Weights of a small mixture-of-experts language model, trained from scratch on English Wikipedia.
Size: width 512, vocabulary 8192, 54.3M parameters.
Experts: 64 experts in each of 8 layers, 48 bilinear neurons an expert, 4 picks a token, a softmax router, a shared expert of 256 neurons.
Training: 352M tokens, 5385 steps.
Below are experts of layer 2 (counted from 0) of a mixture-of-experts language model. Rows are named router (the router's row for the expert), gate (a neuron's input weights, with its number), up (a neuron's input weights, with its number), down (a neuron's output weights, with its number) and show model dimensions 320-383. Each number is 128 + 32 x the weight over its row's rms, rounded and kept within 0 to 255. Numbers have three digits each.
After each expert's rows: a language model's description of what the expert responds to; "mostly gets" lists some tokens that are sent to it at least half of the time. This comes from a sample of Wikipedia text that the model never trained on.

# expert 27
router:122078108131152135088131070119078176109152192146159165145170113219162135124179148150177140083174168131134113161112158121076111110108106150131109160112108168140048075171106122084110084168126105
gate4:132110161132141149157134108141118199119180126108083072167089161130076111156112105120104132182135117094189098125138099129153125091155124103136186153139044089147134157103156143109148072118178139
up4:092146134146144106125170145086131132119153114140106105100125027123140079151167136114187120162104095173085167086103134165125115117157102165141070107127145162128074163067128128112081116190077127
down4:141149080097112160083185136091143127148065160139151179062146171137140125066145139161180162062057133161142139114112122100158140077085186079098153096128135142132158139113143080160152105139093111
It responds to: Four-digit years, especially after an author name in species authority citations (Smith, 1888) and in dates or publication lists.
mostly gets: " 2010", " 2017", " 2014", " 2020", " 2012", " 2006"

# expert 39
router:121143077143108097114161091156119145113143141156094150221174177156136172106173109113133162148168178166132108163118120114092076158084120126122103112181061125105096100178133163118138130112166121
gate0:109118169140116198095116108089144140173105141047151158189135112085087137130137132106127149124122177139115109165130147125128110167133077119132077112127121052127118139129113088073154148136151138
up0:106108106198110113139145062117157125136128150097150225180172121135072197116136069103122121110144188092138114186050152140103096070147061081081105150171119077138151110157163147088203172106142141
down0:107153096159156108122101135110159129157137157102130129127109068128121101129169106123142086094096092157170195105133143094163084126084195132134147186067158121154093182118177116137134087109131110
It responds to: Prepositions in, from, at in biographies of academics and professionals, as in director from 1987, worked at stations, University.
mostly gets: " from", " published", " in", " University", " professor", " find"

# expert 38
router:122110128167101103120107090147080145146139142121104174134131134187121109152148089118144120070127120173157078088133134098119114149101084137151141132090094165132093071163138080152172065111149115
gate0:119148115130160100172102199163125143125075197162160095126090111160134096180141120143134100135147182163087138160156124125150139140074108107094112112077179079131101153161055087122141207081067147
up0:175130139151078110141127140153093059126097090091161123154182078046127143106137231093150130107138199117074192116165087109131187137141135153103124117113090125145188057156108141085106161140131112
down0:142102108159085136158124052145135115100105141158068122153069185102162142126148114122211134068173060150120152096151171148178169164138117110118145102096152149100102144115154114159137110109185131
It responds to: Letter pieces of Slavic, Romanian and other foreign personal names, often after country codes in sports tables, e.g. Andre-i, V-ladimir, -ić.
mostly gets: "ić", "š", "ć", " RUS", " Romania", "а"

# expert 7
router:144135109159104125088114037173105160094168151137136166160155172161109124063185107061167120116173151119180098126071165137087138123051081160115084164099107172121094131118096156098158146169154120
gate0:140054143088091137139132117101126079149155141138147143136102092074173174150077118163141172089120106118136109090138231111154140121200141159065195097134127088166141113163123145132124113128121147
up0:137097143114054152211138148075111132130187103114108110181150134155110165079142104146136174150186126154080139094148176101141115136185121174099172106128199110118133132185120170172103128082145100
down0:061143143119159121101169148090128146108084172135174139133121106075205160173106141147132156100107061089134129109109081185092161084107081161134109053097125103069086080141165146101136140149091139
It responds to: Sentence-final periods and commas ending clauses in prose, plus conjunctions like but, while, though that follow them; "higher ground.", "trade.".
mostly gets: ",", ".", "”", " though", " location", " although"

# expert 34
router:081157095179110073102092086114108167124170123113177177118107153109081156142164133080167116100116144204146084080160095120095166125084096189109094178129104150099081105083107135097154089107119134
gate0:103097186126119225118161165169124139107182114164177138137131167117112128079076205112108162076114163111113130095116144108072107076094111144124104100078119085050098079152132135117159092089137100
up0:068060129133132141126203105113101112168175138128135128119134140108132170152138087110154098125107095175115077129128113136168153126138140150087140152110185202127130098138207133060134078102137169
down0:138115139096097138131075083152069148098134078136194096128082117096149116103143065113084154151112122118084141166150150107082156158117154085120161096097161050185147181168067147167114080199089136
It responds to: Articles and small function words (the, a, an, through, on), often in descriptions of railway lines, stations and routes.
mostly gets: " a", "⁄", "#", " Line", " an", " through"

# expert 40
router:111094117131089134132164133152112172078172135153154143134099161158076102138143145138155125115167140141125124091120131120067189137139102112114125172088108116142114110128145127125135119188158138
gate0:124063120146137115106114127155171167120174118095138118082172091106187113092103131136151153155083090128130045128069141077114151081056151132101179119130101086079098152111084128127092139159053103
up0:146122097164096141124152137163173149167107128111081158131178165159146142129145098149138139136171127115131091126071155093122112078131102167126137139093146081125089096115134092148110117122150118
down0:157126078129078162136062148138128127138116119138141131168129118161102110164089124097148137161108101114142111104174182128134128123119120090091090147131108165091088149113158113141156171114099188
It responds to: Numerals and digits, especially row numbers in tables after a pipe, scores, years, and amounts like 72, 1, 4.
mostly gets: " 2", " 3", " 1", " 4", " 6", " 9"

# expert 37
router:132087105167095109113155089165100157076133178146164180110163162146100144158177176127199181088143176172138080117110155141073136092148108165144090156074077166046077080161104159106110116133159144
gate4:051160155098174099178135107109164046120145099115141127146160155050151182112067135162146070147150073112109141179137168131122209142194110154102146124171118110098113153041114163168124178203142116
up4:129146103080126089068094153180156120153159112201118141141152135091148149108103075157189119129141117127138139104153146168144130070135160097062172134149148140097121161068138109149129159123134136
down4:066101139160145124139165157151118132090053084130170161161107157124076120102154152123144164162153165174133168119137177122059103094140113214205052096103062092142124155104155135092152165151134095
It responds to: Digits and multi-digit numbers inside data tables, coordinates and measurements; "| 89 |", "34,813", "118°19".
mostly gets: " 53", " 41", " 85", " 42", " 72", " 43"

# expert 55
router:114079096183084120124116066184137131129139164158110166126104124142096135093144131076159120123156137138207092091133114117111176111070085159100089204086096178118090121097055095115106110162152093
gate4:191170120092145041163107103101125169109119150152149070088142099074172118180193110133057133125116116111133140105133129117133154177129138126154153056163148134163115070128137125064127055143073099
up4:140136141171137138092102148182135126098133095127142080141208070153147135106207086122123140047127102129097103115137112121111139155099146121138140064133159064164159117084104133103164070105153082
down4:091202144171137125088118143151125124168111056187132091119209139140111150076130197162083115133174148118135108149106169151136131077143113107196118144123095148157130125100115115176080109075085093
It responds to: Pipes, dashes and header words in awards, credits and results tables, such as Nominated, Candidate, Votes, Team, %.
mostly gets: " Nominated", " Candidate", " %", " film", " Votes", " Apps"

# expert 19
router:112158065181139140115114146150115105115108119113146210081108145168072122122148109105180086132137168114148111106089102073121140115103069147137146164115098125113079133161054143085136119101148141
gate0:144149121140117122099120163148113079113092158089125073059122139102120147138161171116113099172154133089160171103130071157139102111114093123156102073096116173132154103140142131203118106201194179
up0:129110123137198169137156130138125153125145170189084129131110045138134113118131086174147136123156167175143079096151135149127216153095099115149191187120148148145149102029163124143146148140142116
down0:153180076138135178132095075080162079124106135146132135093165217152116078139122056129136163121130181101149080191090110145161146137123134121146142182156113095163140165136147152093159146090163092
It responds to: Cells and separators in motorsport, tennis and election tables, such as team names, pipes, dashes and blank cells; "Front Row Motorsports", "defeated".
mostly gets: "  ", " MPC", " ITA", " Motorsports", " Chevrolet", " Loss"

# expert 10
router:111133116148150101115170070189125132121164163153136187101146146157110137112142173106162137129151154128154104075127130047107181098128075117107126204143110141142149102185109175129102146148172100
gate0:087129131198108061140139157097134114094116133148112173115099138147169153128112196132143111149115154148115102124131088155107086187159197116071131159065151188141130197123166139092154153153046083
up0:113109130101124166066169153150195115074096134080104171117123123150070145093132149143139158217139074095126114098109073138087173099112110152125127133159046126138183154146110106162063140106079113
down0:113059170120109132097130108101143130128133139172201174089123178132104152121168154142162100151108140129096090144095104118123130141129148092117164196102111120166133160150163150143203100155174158
It responds to: Syllable pieces of Japanese, Korean and Chinese names and scripts, plus words in song or album titles, such as Tai-ko, Love, Dream.
mostly gets: " Love", " Dragon", " You", " Shin", " Dream", " Tai"

# expert 60
router:146106080124142061077137088180132163100139138131168159113172136144093164141158147091120139137146136138094095092087149107070144115127065167096134212131103176070099117131112152049161107181120101
gate0:114158139123106094166151088133190162163101124140165113115157154061143093093131156150136134045126166157135170077188078124128153151146150124141164087156145193117123138133136085100107093120079142
up0:116165148172160179080093127094133106138091105182114090107117152125116103085150143093126225183076126119124066116184150130143094115143074103099112056090114111160164128150109073120131120079131140
down0:127096168155187159134101125132093117139123118148115125119114180094120109165158156143115119107134150141128114158125111160151151134110110114186120123097163072143149139126147132162155155061098142
It responds to: First names and capitalized name pieces of people, places and titles, such as Thomas, David, San Francisco, ITV.
mostly gets: " Thomas", " McC", " David", " Richard", " Muhammad", " Jacob"

# expert 56
router:109054102185050093134169076140078133116134194173129176111144168133037168140170151131145136078133151169138068113133097054069135058146134139082122130127073148104087076151085123164115137143137110
gate0:050099106146113065100164112181148134159083159121146125126198127137168135132127154181151136144153124169187086184116155135160123121111166071149150106136118106088152097099096084148118085138082115
up0:112109105149126116120104158144120160148166113128109099097121077119120146124103141131139129095150183073185094104140188133151135052096112144112141124163101173145097152177168052144086111130111142
down0:177107122180122114150120137118156089162140119146113046113093088161136160107100130125163097133124053089107178095090110134101124093115109112122161093151139197120083134156097094055190153101080089
It responds to: Words and numbers in demographic and election tables: percentages, other races, from, Votes, Candidate, census years such as 2020.
mostly gets: " Votes", " MPC", " ·", " Candidate", "%", " ±"

# expert 21
router:109150114163098135112150095159095137118145140166138157076135142103115198110186110154125166129124148125111095122150125106098142119101093121160144130106116110126102104148122172164113113202128143
gate0:129087153083104137103099088137112126109120104129148127121152196125100167125157128098084129128116061109114151149134084173143158171167102167071114079142100145154057149137145132136101150160072139
up0:077093139137143146055096131139072134132094084149166098157146178156069156095187075131172128115111103125109051077141136111181119136102110068126085121135102117119148134133048132098117115116123171
down0:201124125088139117145102115133122066133134129130175099134120133114141147161149192108056169120128137149136194153093167148143115110105064099059145121118077128124160180153154108113157157128159062
It responds to: LaTeX symbols like backslash and frac, pieces of Latin species names in lists, and sentence-initial Due, Although, If.
mostly gets: "\\", " ·", " mm", " Although", " \\", " Lem"

# expert 6
router:113140132200137140139140079175115126091174135171146182147190149105129158117154149130119119110150157123132096088090105089081147150070070146148124158118098095069087153135129132092093149194183109
gate4:091117170137101108123075165129191196126118095127134170150112116120137112184142118135141147063157120163158143181133145118201125145154043119119128127091101105162140147110112163136095147150130120
up4:123161176172073166155128144126137158149109101111229143105116150114196101123123095144095132114178072099122124177131120113131132131184074183112172136107124104113044132126141147160116121079114146
down4:151171140165194147153107190110151141146130135157139095074147102156111074162127110081098109184107172116110136094114133116131135141095062114143117160187085123158103133057101094126150169096116123
It responds to: Framing words before quoted judgments in review and reception sections, like described it as, called, according to, based on.
mostly gets: " called", " how", " as", " According", " story", " according"

# expert 33
router:143121130159141083103115030130117205082183129151116133136195175144121187112189160090179147070195151147149130138113157085113116124113090114135119146123070114160083097143083149081123085208175153
gate4:110120185091132154126188178164112064142126137142061128136109054151160170052161108156142114127198130122189131166114094164146108117069087139174138160095138115169100087118144124144160081138174091
up4:108128078125082086114145133091172096181043175138150176082088045128136086187091098108085145124107127080129157186156133131114160140114140155073121149168107107059138084094116140115109112059075163
down4:104121158090166151099162130097058149129130165194132072117077131119141078139151068114111116041119169113067077166108104072163144084095143119086155156185192197109140154138164148189142103133065126
It responds to: Line breaks, list dashes and table pipes opening new list items, table rows and section headings such as See also, Bibliography.
mostly gets: "Early", "See", "\n     ", "List", "\n", "Note"

# expert 53
router:153107119157092108085169079158123194082151142150101158139165147156120169111177148088161163081172130142186122093067107104089103120136098166121095144139105118096092046140136124097149102175152084
gate0:119100138124153133114091149100075150146153148110117142093165121157111140157124095056085083153119109081125040151079098168118095093134158121100198104169116146120112081087162119105126153108148045
up0:147157115116154118135135127150156162163194112083155177094134163112115100098082142149182118115078095138129130099154185154163122100103134096157098123180130146132168108115133163121102106116119162
down0:110144148129106103132054170133122075120129111065086050076099078107099050065145133093094122100112140180089133114113148083086150119159069129094128167142080076097116193158100112109093098181064096
It responds to: Articles and possessives starting noun phrases after prepositions or verbs in prose: the country's, his family, its, their.
mostly gets: " the", " its", " The", "The", "the", " their"

# expert 22
router:104081029133111095111162076155083183106132162191135182129129126144093201118220162093137123119146142150172122140134110079110110120137104157114121173130072164137102084096112172121142092136130132
gate0:155159104117100099109126152100153148139083119167139123149072151115144118134070065128148132100141098035085110145195132127171091160155106106062090098037124106092113131135164129113109152141166089
up0:139066103138180154113089090136182104150139086137130103157164133188148129157166164196127107123113158123115107135068170126183078081104139148104118132128112081132111138134171123168172136070156116
down0:146129174105181104187172085086149158109130048167153156158117174130152140132117129109132148115149115149133107170166102130151147110094111099126159100149103115145108171133079112167110145092117145
It responds to: Pieces of American place and person names after commas or "of", such as New, North, Tennessee, Historic, Lancaster Jun-ction.
mostly gets: " Historic", " Tennessee", " Brook", " McC", " Wood", " Elementary"

# expert 30
router:118147096142082136082143135180069149138153127190151170169092153163119177101172135084165156119141157145195129141130132089065079111109102170105096177066081156071100107144135156152134132121141127
gate0:122082143134179182164164096085143159158110156128077092081146112103158141105176097118137126170172126104139069165091115087114137173145146129123139140103115171138122090177095140093125084111111152
up0:133140157185118115082168134121128145094134157132163121118104158147123151141102132087175123170105146123143202156149163120137152156134191147101106153113148169184104141143172150148187082123089146
down0:099132092172126117118135143129091100131134142145159114120105157077160116162123138142039124133104123099160121137135117133093165124145140162120088169180116149105133117113169074133105145142110116
It responds to: Hyphens and dashes in compounds, scores and table rules (by-election, ---), plus political terms like election, Senate, Labour, Votes.
mostly gets: " Votes", " Senate", " Conservative", " election", " Liberal", " Democratic"